python train.py --n_layer=8 --d_model=448 --experts_per_token=4 --d_shared_expert=0 --normalize_top_k=false --routed_scale=4.0 --init_std_router=0.00888 --lr_router=0.000966 --vocab_size=30287 --tie_embeddings=false --optimizer="soap_variant" --train_tokens=338700000 --dataset="wikipedia_en"
Below are experts of layer 4 (counted from 0) of a mixture-of-experts language model. Rows are named down (a neuron's output weights, with its number) and show model dimensions 336-391. Each number is 128 + 32 x the weight over its row's rms, rounded and kept within 0 to 255.
Before each expert's rows: a language model's description of what the expert responds to. This comes from a sample of Wikipedia text that the model never trained on.

# expert 60
Noun suffixes, plurals. Word-final suffix pieces, mostly plural and nominal endings completing a noun, such as -ments, -uations, -ers, -ings, -ies.
down0 [147  86 164 127 134 122 150 150 170 125  71 121 141 114 138 158 163 125 142 134 182 118 221  91 143 148 119 109 127  71  66 131 130 178 149 128 106 184 108  91 169 166 165  88 102 146 126 140 139  62 135 151 109 107 101 138]
down1 [123  99 128 118 103 107  86 130  99  85  90 103 123  81 101 137  84 175 166  97 173 102  86 165 125 118  96 110 165 111 154 144 165 130 157 152 137  95  96 110 124 102 149 165 207 100  52 137 165 154 112 156 114 138  77 112]
down2 [112 115 162 121 154 130  93  51 127 117 130 106 100 202 107 166 131 141  83 140 126 157 127 191 125 126 148 141  85 133 119 149 187  84 135  97 116 124 168 169 175 132 111  84 150 230 169 139  85 177  76 122 141 136 160 131]
down3 [162 163 191 169 127 170 136 166  91 141 166 200 142 149 103 125 149 114 106 138 101  91 163 147 145 158  60 117 179 118 125 136 147 156 105  82  49 141 121 145 121  85  94 126 105 139 174 119 131 117 101 119 161 122 156 133]
down4 [103 131 143 163 142 160  97 129  67 146 144 157 116 102 114 128 118 113 128 138 116 168 147 128 128 145  81 100 125 117 159  96 149 136 103  78 144 191 157 111 150 166  78 101 136 132 165 160 120 110 215 195 170 103 128 120]
down5 [149 126 179 105 153 113 151  53  82 154 193 100 105 111 169 201  76 120  99 127 137  92 164 160  68 170 150 147 100  76  71  98 139  88 119  78 107 100 121 148 154 179 124 214 200 156  94 148 152 138 153 126 117  92 154 155]
down6 [210 137 122 133  87 117 138 150  64  98  93 128 111 116 167 127 100 184 117 141 101 136 117 149 159  85 138  88 121 152 110 100 124 132  85 123 127  21 182 156 195 152 144 140 103 174 170  96 113 106 155 120  60 129  93 165]
down7 [113 162 150  99 145  70 210 212 130 113  99 119 130 150  94 102 166 102 177 123 123  76 210  97 140 157 105  96 127 143 126  80 125 153  78 103 158  68 193 143 163 123  77 132  50 106 162 124 122 108 152 146 105 132 185 141]
down8 [140 144 180 127 188  98 103 144 114 166 126 161 157 141  89  93 137  86  94 141 112 122 122  72 133 128 131 120 120 138 150 135 111 145 140  83 165 177 163 159 157  98  73 140  80  99  78 139  81  85 129 196 122 163 205 112]
down9 [122 126 149 101 208 114 140  93  85 120 108 144  80 161 118 161 144 169 130 151 169 234  92 186 122 104 160 136  96 128 144  71 157 108 137 105  49  93 102 153 167 130 150  91 134 124 120 115 180 162  78  72 190  92 126 138]
down10 [180 185  96 150 137 131 142 169 104 130 167 157 115 192 159  96  75 110  82 110 101 120 180 139  94 135  99 134 110 133 165 129 124 180 140  98 164 159 124 131  70  86 111 128  91 150 120 105 154 105 110 179 162 155  71 112]
down11 [151 202  96 114 183 157 120  73 141  89 192 100 129 149 132 189  71 142 138 176 133 224  78 157  46 119 102 152 108 105 107  69 139 140 143 175 174 113 100 137  84 146 114 169 138 173  97 127  78 108  99 189  46 174 153 149]
down12 [119 115 125 113 156  78 107  69  34 119 121 119  28 118  76 170  60 138 123 132 136 166 181 194 168 147 169 120  81 102  66 147 160 152 111  92 125 111 158 140 175 170 144 142 164 127 125 130 161 133 133 113 164 130 100 136]
down13 [125 144 162 114  92  91 169  96 142  67 137 135 163 101 163 128 178 117 194 148 104 117 129 105 108 106  87 138 113 104 145  94 157  94 168 168 159 103  47 124 141  76 114  88 112 147 124 186 131 150 143 134 117 139  87 170]
down14 [143 140 121 135 147  90  55  58 141  89 185 124 141 153 163  84 162 149  65 154  82 158 191 143 117 158 146 134 109 104 111 132 118 114 105 116 132 173 124 174  98 103 187  86 131 140 130 165 134 125  93 165 127 124 201  38]
down15 [114  83 170 132 106 132 132 132 190 120 147 123 130 140 180 150 126  85 109 122  71  92 153 129  93 131 156 115 137  97 141  83 161 146 186 120 137 176 198 129 120 131  49 141 160  95 139 109  58 141 124 133 111 159 140 133]
down16 [138 173 133 158 122 116 171 128 100  54 120 173 100 155 105 116 157 166 135 153 214 174  73 159  33 135  94 130 192 119  87 166 107 130 127 173 100 143 120 114 153 140 137 103 160 143 109  98 190 114 161 107  64 166 106 146]
down17 [117 110 110 108 135 100 141 178  59 135 101 117  97 103 124 124 151 119 137 111 134 205 133 145 180 139 101 161 101  92 153  93  95 134 140 145 155  71 100 153 149 114 127 169 140 165  60  95 155 102  89 176  88 144 125 107]
down18 [164  90 160 111 130 142  61 115  71  42 104 139 144 176 178 148  91 140 119 100 118 134 140 106 137 140  88 133 150  90 164  96 172 145 162 132  99 100 132 153 135  70 165 147 118 100  64 166 170 137 110 121 168 130  88 117]

# expert 14
Adverbs and predicate words. Adverbs, negation and adjective or verb pieces in running prose, such as not, often, very, similar, tailored, urgent.
down0 [ 79 101  83 116 169 118  83 153 170 130  46 109 104 127 141  92 102 160 145 168 124 139 173 143  88 212 134 115 134 113  94 118 118 112  87 155  91 103  95 126 160 138 143 152 178 197 102 148 150 148 123 127 156 173  90 189]
down1 [ 76 116 215  79  96 134  90 103 116 155 196 109 111 147 110 135 156  99 107  92 133 114 183 123 132 132 106 100 106 100  86 115 181  97 148 166  91 123 112 139 143 147  85  98 119 122 140 100 139 100 174 134 171 182  96 174]
down2 [ 92  90 127 179 135 117  67 164 130 111 107 129  90 154  18 139  98 116 212  78 155 134  77 126 177 152 135 127 118 124 138 141 196 128 145 141  78 125 123 154 162 172 193 105 139 163 125 124 196 131 105  95 118 161 144 142]
down3 [118 156 152 162  92 168 154 111 118 146 133 116 184 175 104  97 181  91 154  79 128 192 102 105 138 178  93 149 142 129 144 139 114 134 152 108 105 136  52 109 160 160  97 150 120  57 164 146 181 107 125 124 121 130 121 120]
down4 [ 78 161 136  91 145 155 141 165 135 110 137 119 114 103 156 134  96  77 123  96 216 136 170 155 175  82 196 122 141 145 150  69 101  89 109 114 144 130  90  98  93 136 163  67  71 104  70 146 120  98 125 136 100  78 124 175]
down5 [210 135 167 123  97 139 136 122 170 160 140 105 167  99 128  64  91 153 124 151 128  94 182 133 138 137 105 134 141 127 171 129  77 128 119 158 159 137 110 150 188 127 172 132 161 188  99 130 169  79 148 192  47 101 140  94]
down6 [107  95 145 137 151 153 123  71 104  62 121 144 139 164  98  89 137 126  81  88 115 138 148 120 135 112 130 118 124  95 137 131 175  91 178 134 144  45  97 154 138  95  89 143 125 138 101 164 160 154 173 159 142 129 131 129]
down7 [146  83 133 111 108 112  94 164 128 139 112 117 122 135 136 138  92 141 125  84 129 157 143 159 172 176  93 141 104 126 122 137 111 201 116 115  89 126 197 135 143 139  97 139  81 129 113 131 184 109 171 106 105 222 132 129]
down8 [173 130 144  63  69 140 137 190  90  71  81  72 130 121 114 210 155 123 132 160  79 115 108 100 165 103 106  90  91 124 141 113 182 163 101  86 147  68  96 156 137 145 109 187 132 111 102 149 128 166 112 144 108 111  85 153]
down9 [165 132  86 176  86 147 127  14 176  99 160 156 127  84 132  86 164 170 115 160 102  72 173 144 123 117 102  82 173 135  69  97 131 140 107 130 160 134 147 113 153 154 108  82  77 108 143 148  87  77 106 119 135 164  73 179]
down10 [111 108 147 123 144 161  67 161 151 144 121 119  96 120 132 104  96 146 139 156 146 122 141  78 146 136 120  87  98 123 156 138  95  91 121 170 132 129 110 119 130 134 148 181 122  69 100 114 154  99 104 136 183 200 174 161]
down11 [123  99 140 124 161 153 162 136  96  43 100 157 108 112  81 198 138 107 114 127 145 132 143 142 142 114 127 160  78  83 200 114 180 116 170 122 155 153 140 155 152 125 120 142  74 111 145  97 177 110 160 102 140 119 148 140]
down12 [104 142 144 142 105 139 129  88 146 138  81 118 152 146 165 105  78 116 106  94 138 124 145 136 163 141 132 116 153 114 175 117 118 107 102 175 134  92 142 237 140 147 159 101  84 167 160  83  95 141  53 167 183  73 118 105]
down13 [ 93 130 167 106 135 169 130 142 142 125 142 133 169  66 137  68 110  87 191  94 161 118 183 100 135 128  84 125  59 127  93 168 131 128  72 160 124 150 130 161 146  84 106 110 107 176 154 150 128 152 134  84 105 112 153 192]
down14 [123  60 134 107  73  99 125 147 144 143 128 169  96  96 158 163 125 168 121 171  86 108  61 123  82 136  82  88 112  87 119  82 164  71 115 147 134 130 148 107 152 194 117 159 172 131 114 174 172 172 170 114  94  81 116 127]
down15 [110 128 143 140 148  95 131 149 101 141 150 134 188  58  87 138 163  64 141 126 115  98  98  95 143 102 138 124 170 145  86 168 134 198 174  99 116 138 119 192 153  67 129 118 144 175 143 103 115  98 128 126 126 113  74 145]
down16 [107  79 115 211 128 114 111  96 123 176  70  96 110 108 115  90 147 188  81 151 103 176 113  87  96 131 140  76 136 137 102 121 178 115 163 124 116 150 114 133 159 198 175 129 101 167 126 136 117 116 161  89 123 128 148 103]
down17 [103 101 160 131 139 149 143 108 140 157 104 146 129 132  81 111  74 141  91 143 119 125 172 128 147 139  92 145 123 136 132 128 153  75 118  94 125 169 112 141 140  98 128 130 154  88 124 140 107  98 131 158 100 128 158 161]
down18 [148 146 141 152 140 118 153 139 107 122 107 178 123  81 170 119 165 156 165 125 143 135  46 152 161 140  86 101 137 111 152 128 140 142 127 150 149 142  66 148 117 156 110 106 108 158 132  98 109 129  65 172 122 129 104 129]

# expert 54
Table column separators. Pipes and header words in wiki tables of filmographies, track listings and results, such as Title, Votes, Score, Opponent.
down0 [102  69 113 136  68 167 137  77 128 163  96 141 147  68 126 106  79 134 154 162 119 124 196 122 154  53  85 117 130 151 199 103  94 153 132  96 116 136 179  90 145 121 134 101  87  98  89 135 146 124 138 123 195  93 118 167]
down1 [126 111 149 157 175  96 182 130 151 111 166 123 156 121 152 152  63 134 113  97 112 138 128 118  97  84 133  90 111  90 145  75 143 134 107 102 127  76 122 205 152 105 154 132 147 112  97 161  95 160 103 128 123 126  99 114]
down2 [152 150  91 117  92 141 127 165  89 130 113 165 106 109 124 139  75 140 129 122 181 160 145 132 178 185 153 135 134 109 101 139 140 109 157  91 151 148 162  61 203 123 135  98 160 143 175 127 146 124 206 114 124  54 155 105]
down3 [ 33  49 102 127 120  98 110 117 162 114 121 115 127  61 162  69  69 154 158 102  85 120 142 151 144  68 120  76 139 132 138  89 154  95 141  93 131 125 115 118  82 130  63 112 164 167  56 147 233 128 134 115  63  93  90 168]
down4 [115 143  90 157 150 125 152 110 166 111  98 156  82  83 119 174 151 106 182  96  98 116 117  98 169 108 161  96 149 159 176 170 177  77 144 146 157 147 160 166 133 130 154 144  95 171 133 166 162 100 149  88  85 182  75  86]
down5 [136 114 135 218 154  97 120 129 189 133 105 149 106  94 165 111 146 136 114 129  39 152 145 106  82 105 127 143 159  93 147 132 123 142 115 136 115 124 127 101 126  90  78 154 140  75 153 122 113 152  99  97 140 157 205 124]
down6 [ 61 220 147 146 123 131  75 142 154 142 169 142 134 149 198  79 146 147 181 152 147 112 147 159  69 113 125 165 111 110 174 117 193  81 171 116  57 124 140 159 137 153  89 110 137 167 106 117 101 167 132  95 100 117 138 143]
down7 [115 123 117  87 131 133 130  91 144 130 161 133 146 105 125 138 159  97 114 109 124 103 167 121 188 132 138  96 128 108 112 197  74  89 156 135 171 142  85 153  64  84 130 108 116 184 104 105  70 136  94 104 162 150 112 114]
down8 [175 144 149  88 102 153  92 118 162 115 191 140 162  96 135 109 127 143 145 126 119 129  92  74  96 144 133 161 144 115 189  71 137 135 126 111 165 150 197 114 170  64 160 150  96 155 112 168 139 116 134 132  60  82 119 125]
down9 [189  90 169 166  86  92 167 191 135 151 102 157 143 121 175  82 158 112 107 107 118  93  26 177  60  69 106 145  94 160 112 175 161 171 136 192 126 193 155 122 127 155  73 103 105 131 149 125 178 175  98 151 136 116 119 183]
down10 [138 182 124 129  60 179 171 147 168 140  47 149  55 130 121 114 183  98 178 110 116 146 107 152 175 147 122 149 118 137 125 120 101  96 127 113 117 149 125 167 109 173 126 128 138 121  83 118  95 149 136 139  87 159 114 143]
down11 [140  98 130 105  48 121 110 117 121 100 129 127 113 200 143 128 125  99 102 113 117 145 141  97  82  93 121  75 132 123 122 113 125 176 135 102 198 138 136 161 150 119 127 171  49 109  90  94 107 158 124 136 131 136 124 148]
down12 [ 68 119 110 105 138 112 169 110  91 152 128 155 114 152  88  98 153 140 162  73 103 117 122 178 115 134 110  94 122 149 151 112 213 109  95 141 181 134  87 146  77  88 140  73 114  54 120 138  83 172 121 161  97  99 133  65]
down13 [ 64 120  80 105 178 143 124 149 151 101  88 102  49 163  61  75 184  93 145 146 164 153 123 143 145 180 125 173 121 199 156 119 163 128  89  85 145  88 107 127 143 143  67 132 153 124 111 201 131 150 129 186 109 147 113  94]
down14 [185 124 143 176 168 140 122 163 132  97 185 127 118 141  67 110 138 135 170 144  96 115  65 121 196 154 148  63 189  91  99 102 125 109 132 163 131  95 124 109 119 150 125 115 127 140 172 122 114 160 155 143 117 125 178  79]
down15 [153 157  97 115 143 117 103 114 184 111 191 139  84  80  83 124  89 113 117 127 141  99 160 160  69 102 131 185 115  50 174 128  97 155  71  81  67 116  49 111 130 113 165 139 191 129 178 188  81 147 144 146  77  78 163 137]
down16 [152 134 107 128 162 108 116 142  95 141 118 107 130 117 124 139 166 153 133 145  92 186 114 132  58  93  67  48 179 135 140 119 148 102 123 201 117 118 140 168 139 141 153 106 103 147 161  99 152  99 124  92 124 145 113 145]
down17 [183 224 141 100 165 183 127  84 140 116 118 150 112  75 106 113  93 122 124 111 157  63 130  89  97 136 136  68 126 142 142 175  92 155 171  94 117  69 103 117  99  88 136 114  27 162 131 167 121 192 119 146 124 111  64 143]
down18 [168 117 124 127 158 173  89 107 166 101 151 114 148 133 102 123 157 195 133 133 108 166 185 102 134 129 101 112 181 134  94 154 170 114 124 172 129 117 102 145 121 121  80  95 122 155  92 135 154 134 140  82 137 125 137 127]

# expert 31
Person and place names. Surnames, given names and place names after New, in or of in biographies, such as York, France, Smith, Howland, Cleveland.
down0 [ 86 130 183 151  96  99 157 151 130 183 122 126 141 128 134 130 126 113  69 111  78 149 140 195 104 192 123 137 131 121 179  99 114 141 131 104 146 108  66  78 180 146 116 104 123 166 113 145  99 130 169 107 166 132  75 121]
down1 [144 120 159 157 106 143 143 162 224  89 152  95 186 154 132 161 178  99 122  77 121 129 154 148 143 153  80 117 146  93  99 133  91 194 116 121 113  78 141 131 156 132  90 202 119 158 107  97 112 117 151 127 151  96 118 106]
down2 [150 128 165  72 142 140  52 185 136 192  93 127 129 132 185 106 100 126 120 103 139 167  77 160  85 138  87 147 139  92 158  97  78 157 133 155  61 104 101 103 112 150 119 195 174  99 169  84 105 135 128  94 136 160 123 110]
down3 [121  92 110 164 120 130 117 163 125  41 163 122 203 138 174 134 106 112  57  77 137 112 118 151 163 118 140 141 144 130  94  94 160 211 177 144 173 154 114 150 143 114 130 105 124 143 179 123 153  77  70 154  82 159 126 130]
down4 [116 116 103 110 128 113 136 100 128  80 163 128 147 102 145 147 120 157  91 164 129  91  87 154 155 103 139 127 125 155 156 160 160 182 120 204 121 121 162 169 140  99 125 144  76 138  61 159 163 121 151 185 111 134 131 169]
down5 [125 177 100  96  76 144  93 177 142 208 131 127 121  16 105 120 140 121 136 132 142 165 171 159 165  64  94 137 121 135 131 146  79 135 153 129  94 135 132 143 105 126 107 111 137 124  78 198 129  71 114 183 147 105 134 125]
down6 [148 104 162 152 140 100  91 151 124 101  66 136 112 154  84 123  79 108 146 132 176 152  77  94 136 125 123 123  79 186 171 121 160 166 159  86 136 137 111 145 191 103  77 149  78 104 128 171 176 146 188 120 136 147 111 123]
down7 [144 176  98 177 146 142 103  71 214 154 130 140 141  87 109 119 135 139 109 154 104  71 151 149 133 161  68 161 155 131 169  67 137 133 143 121 102 103 128 103 109 156 149 107 113 131 167 125 136  96 135 157 109 152 108 120]
down8 [129 139 123 180 122 139 108  98  84 139 146  87 135 121 141 121 196 107 144 112 140 132 165 128 166 130 174 149 112  69 135 147 155 137 161 120 141  90 128 174 122 160  96 112 173 120  71 112 116 187 119 154 112 125  78  56]
down9 [132  98  87 122 107 137 110 156 125 102 145 119 207  90 119 145  90 114  98 139 119  67 130 156 121 119 106 181 173 113 153 160 132 159 140 119 140 174 123 144 155 133 157 171 168 168 115  95 189 153 121 130 139 147 164 130]
down10 [ 89 123 143 159 134 143  93 126  94 129  83 164  93 118 124  91 119 115  94 125 155  94  72 101  56  90 112 133 134 100  81 105 141 108  88 160  96 110 144 110  86 130 153 136 147 114  91 154 103 111 137 180 104 123  93 156]
down11 [177 142 104 157  96 146 125 165 121 110 151 131 154  81 118 140 129 126 122 130  97 109 132 121 162 107  90 132 173 141 130 209 119 134 137 106 166 198 144 175 155  58 102 155 155  83 111 127 164 178  68 103 135 148 145 160]
down12 [ 72  99 190 160 149  42 170 142 110 123  84 149 168 121 184 128 123 135  67 129  71 161 123 127  57 153  99 161 109 182  81 125 141 113 136 131 133 101 157 136 138 150 112 102 108 151 129 105 100 134 140  68 178 177 159 156]
down13 [144 182 109 204  86 131  75 115 145 141 174 107 123 123 104  88 163  71 142 119 118 145 187 183 154 133 126 156 206  98 133 166  50 139 132 142 141 153 179 125 162 114 148  99 115 164 145 138 179 147 109 111 110  88 151 144]
down14 [124 134 166 152 109 110 121 125 142 178 146 153 113 128  69 150 129  94 141  87 195 115 109 177 104 144 165 146  59 127 118 168 166  69 102 138 102 121 114  65  97  94  83 176 148  85  95  83 159 155 147  90 143 184  65 123]
down15 [120 176  72 120 191 140  86 133 115 108 131 134 119 134 133 162 130 111 126 160 151 109  68 136 106  80 185 222  77 155 129 143 138  95 109 140 149  70 143 192  86 163  84 117 172 215 127 129 128 136 129 118 113 152 138 104]
down16 [127 108 100 118 113 145  95 141 123 118 188 103  75  83 153 197 166 104 141  93 168  85 131 133  79  92 149 153 129  89 166 134 127 184 171 107 132 106 154 104 136 206 107  80 165 129 100  99  94  81 137 115 192 121 176  89]
down17 [171 129 235  65 132 158 194 102 129 136 134 106 173 110 205 148 131 127  80 169 143  92  82 104 163 117 136  63  75 134 109 115  70 145 174 111 169  88 133 164 145 144 130 114 115 134 133 175 144 181  96 181  97 102 119  89]
down18 [ 87 125 184 116 180 144 131 139 165 112 160 178 103 116 139 162 186  84 139 145 106 122 139 166 148  96 118 134  84 121 184 106  80  96  73  75 123 116  69 105  97 210 126 117 160 194 116 122 104 104 116 153 156  82  98 142]

# expert 51
Institution and role nouns. Head nouns of organizations, titles and works after the or a modifier: University, Minister, company, film, club, council.
down0 [ 89 126 114  63 153  81 125 148  78 110 144 165  87 107  99 144 138 122  55 121  75 199 113 131  82 149  60 155  53 163 166 120 144  91  89 128 173 177 127 134 102 152  75 191 149 149 175 146 141 124  94 159 172  97 169  84]
down1 [137 149 130 119 118  76 104 175 164 139 201 152 121  85 121 143 112 165  99 106 199 115 131 147 140 139 127 114  83 126 233 141  71 127  69 141 135 129 174  91  86  95 129 133  91 104 116 101 105 102 119 150 153 170  45  60]
down2 [116 112 159 148  87 124 118 117 102 179 110 142 118 120 101 130 133 110 143 156  75  99 160 129  66 147  94 133 166 100 132 143 169 145 120 152 113 222 145 154 150 127 145 125 129 151 128 149 122 209 172 174 148 161 118  76]
down3 [143  73 122 118 115 206 192 132 174 135 130 132  86 119  97 148 149 180  83 126 139 146 153 134 103 162  65 187 167 127 124 150 190 134 160 136 122 106 125 117 127 116 154 142 111 184 131 201 130 117 160  96 230 100 126 157]
down4 [123 114 104 158 109 152  89 108 129 162 134 152 164 159 136  44 128 147  99 101 116 158  93 154 135 129  86 121 156 142  44  67 164 116  89 130 171 142  98  97  86 102 103 101 126  91  97 163  43 157 109 130 113 162 106  81]
down5 [167 119 149 112 123 151 142 220 112 102 133 174 137 135 180 143 132  78 216 115 101 113 160  80 104 144 160  42 121 115 184 128 103 147 144 174 134 106 105  88  47 166  94  62 127 156 130 108 164 108 160 143 130 181 132 105]
down6 [107  80 122 179 131  58 134  88 148 115 130 158 110  89 144  91 111 127 103 143 124 138  57 148 167 109 116 126 170 141 143  50 161 129 133  99 161  91 185 165 150 143 180 150 108 169 138 152 144 106 131 107 140  92 120 169]
down7 [ 87 188  84 142  88 140  78  64  89 157 169 179 131 153 140 153 138 170 130 164 159 127 182 139 124 104 140 135 108 100  93 187 126 183  81  94 127  88 129 147 157 116 132  78 124 119 152  98 142 138 136 137 120 136  78 134]
down8 [118 110 190 127 114 135 179 132 113 119 116 111 100  83  94 131 111 140 110 135 109 115 124 122 109 162 137  94  78 131 149 130 144  84 157  89 131 131 167 217 143  78 116  82 129 113 120 177 197 118 152 134 105 151  97 110]
down9 [136 141 144  92 151 124 137 145 174 116 143 138 123 115 107 117 143 132 122  75  41 151  93  88 136  75 134 155 119  97 113 130 139  84 138 138 120 180 135 109 170 136 105 146 113 130 119 103 175 146 183  98 142  98 179 139]
down10 [167 121 119 165 159 169 125 123  29 139 117 116  84 154 126 173 118 108 123 125 115 147  99 145 144 182  53 150 235  99 175  78 175 154 131 174 117 106 173 187 152 124 165 121 125 185 158  73 118 130 133  96 164 143  75 133]
down11 [178 150 166  98 140 138 130 170 123 115 134 147 111 113 155 155 185 154  88 100 163 110 110 103 103 141 108 178 116 191 100 111 124 158 125 144 144 135 132 105  74  97 133  69  73 201 107 106 142 152  80 110 109 121 164  77]
down12 [104  64 155 152 118 166 125 144  47  91  27 126 142 191 115 110 143 145 163  63 153 170 145 117 147 176 122 100 114  58 158 165 155  94 101 159 132 108  94 145 141  93 121 106 107  85  85 163 140 140 160 135 149 133 111 181]
down13 [164  90  99 169 117  97 119  95 106 133  87 139 175 100  92 138 179 166 171 182 141 196 135  62 195 157 142 168 139  57 110 106 142 118 136 121 144 182 136 112 152 144 155 153  97 136 192 124 163 121 139 148 104 117 136  88]
down14 [ 68 129 142 118  84 153 176 147 123 119 112 115 185 103 144 109 156 123 145 198 174 122  94 178 149 135  97 178  98 114 140  97 109 109 108 189 143  90 102 179 152  93 179 178 125 129 115 177 182 108 128 114 151 117 129  98]
down15 [209 149  84 106 116 134 111 172 100 116 125  89 144  98 152  62 159  99 172 166 141  97 128 136 187  95 153 136 149 162 166 112 141 164 158 137 111 123 111 120 192 137  77 117 129 132 188  88  79  83 118 185  91 122  99 151]
down16 [165 126 108  79  95 128 144  83 175 101  81 151 103  89 148  93  79 105 168  62  39  80 143 181 141 166  87 110 109 118 148 146 132 174 161 126 165 126 155 155 109 149 160  79 144  93 125  87  69 104 117 158 134 172  43  90]
down17 [100 132 101  86 128 112 162 133 101 157 138 163 119 156 161 130 166 133 108  86  72  82 169 104 189 117 128 122 118 164 134  85 172 160 133 118  93 108  89 157  86 113 148 150 148 129 152 169 109 154 140 130 108  92 115 202]
down18 [ 99 132  87 186 130  77 111 145  72 114  83  76  70 174 104 148 164 190 124 189 168 181  83  67 140 121 105  74 168 197 124 129 135 119 114  80 162  57 161  96 103 131 172  81 127  87 164 147  90 146 145 193 132  83 104 147]

# expert 2
Table cell separators. Pipe separators between cells inside table rows, mostly in football squads, match results and election tables, e.g. | GK |, | DF |.
down0 [138 103 119 111  47 109 126  98 121 120 155 142 119 173 158 144  95  85 124 168 105 162 145 208 143 119 152 158  77 109 120 134  95 168 128 148 136 159 143 104 131 118 146 168 120 122  89 119 176  99  80 134  63 156  96 152]
down1 [119  96 101 173 154  82  90  70 106 216 136 119 117  87 106 143  95 182 113 123 145  87  59 131 120 128 134 117 128  81 112  65 111  92 160 206 103  86 104  67 114 127 133 110 165 121 133 103 124 115 169 156 111 137  96 132]
down2 [116  78 132 148 123 162 117 137  95 106 114 144 112 105 133 167 164 100 118 108 117 117 122 158 166  83 121 111  60 105 190 100  95 129 146 182 157 119 180 133 163 129 139 130 126 167 169  77 128 110  73 100 140 122 140 100]
down3 [141 102 122 109 127 111 138  90  87 108 152 113  89 110 103 143  75  86 113 106 146 161 122 149  82 207  91  99 121 142 134 120  96 143 172 132 142 124 152 121 196 158 134  46  81  60 113 164 143 144  84 139 135 129  85  74]
down4 [147 110 126  34 161 155 135 164 122 152 132 105  70 146  96 106 143 146 117 113  98 114 101 123 121 136 142 154  95 167 165 141 153  88 134 111 138 105 124 141 102 138 121 183 116 105 158 148 121  88  95 119 215 154 108 136]
down5 [129 148 141 145 160  97 130  83  86 110 143 125 107 182 179  86  73 122  87  77 205 120  87 124 142  75  94 122 142  84 132 117 165 127  83 156 150 127 108 148 158 114  77 181  98  81  98  84 166 154 113 143 160 151 156 103]
down6 [ 91 142 123 179 155 170 181  95 105 138 165 150  72 104 105 109  62 156 135 149 160 152 103 181 119 104 149 181 113 100 157  84 143 113 109 125  91 149 166 113 113 115 150 146  97 134 173 175 149 131 151 109 134 144  93 104]
down7 [144 174 136 127 117  53 115 181 159 160 101 165  98 108 103 133 113 139 116 129 109 116 167 174 162  92  95  93  91 136 138  85 228  78 173 148  74  94 136 152 118 139  80 153 107  72 111 112 125 153 173 100 116 210 141 136]
down8 [ 74 131 104  94 131 181 186 172  80 157  93 144 140  93 105 109  98  97 177 175  81 123 144  93 108  84 135 169  43  70 173 121 178 135 117 156  86 120 119 108 116 186  68 124 140 179 108 134 117 162 102 137 131 113 119 103]
down9 [ 88 178 131 199 115 154 115  34  97 117 173  95  80 144 111 158 160 156 103 222  72 152  82 119 131  78 157 113 157 125  76 117 129  93  80  96 115 148  94  96 146 110 120 137 143  63 139 121 139 113 148 145 131 133  95 164]
down10 [125  94 136 109 121 125 131 114 145  85 181 172  84  88 113 135 143  93  99 102 176 149 178  36 106 159 128 113 141 114  92 124 153 117  75  93 153 163 153 143  58 102 147 168 104  69 147  58 169 110 114  76 134 133 164 133]
down11 [171 206 182 128  94 107 124 141  94 161 119  92 148 154 146 107  74 138 135 108 136 126  76  81  92 169  85 109 103 140 125 141 147 123 110 122 131 112 105 109 133 127 152 164 129 125 143 168 115 145  74  81 107  93  71  81]
down12 [111 119 148 105 103  93 164 106 125 129 141 145 150 147 113 141 127 145 105 153 159 130 119 159 105 136 117 111 139 134 139 102 143  51 130 182 101 134 132 109 143  82 156 126  48 113 212 147 133 149 102 129 139 161 121 117]
down13 [ 83 157 124 136 133 108 139 143 202 165 135 101 124  95 134 140 157 140  96 127  79 139 161 122  86 104 110 141 141 238 145  74 165 163 129  88 121  86 129 147 142  97 131 121  99 178 128  98 164 169 124 129 132 164 117 100]
down14 [154 115 131 128 131 113 181 125  80  76 101 160 152 169  94 102 166  78 107 121  93 139 131 148 148  81 181 155 134 162  93 150 166 154 188 164 149  75 162 130 133  94 161  99  68 133  83  70 140 154 134 124  79 127 119 135]
down15 [ 96 156 141 137 166 185 122  78 124 165 150 148  93 133 180 196 177 100 141 127 163 120  96 135 172 169 126  76 184 143 118 152 145 177 134  97 108 117  99 152  76  89 126 126 128  95 100  96 148 151  89 130 117 165  86 120]
down16 [189 134 127 100 160 127 147  90 131 116 133 163 145 154 123 135  62 127 111 128 153 100 149 105 121 177 122 112  70 185 125 120 102  68 163 125  65  80 106 158 134 127 149 102  73 103 166 183 105 119 133 154 130 101 121 149]
down17 [143 135 140 127 115 103  47 145 153 114 186 168 113  90  98 176  70 140  94 125 104 218 145 181  85 202 159 132 158 149  83  72 144 130  98 110 132 189  94 128 137 169 103  98  87 144 161 132 121 145 129 159 113 106 173 120]
down18 [132  95 113 117 137 164 201 126  91 130 147 120 147 111 163 155  54 160 127 107 157 148  88 120 155 146 136 136 146 113 189 122 183 185 121 167  80 160 159 118 186 119 177  92 108 115  85 113 115 119 150 101  98  92 147 179]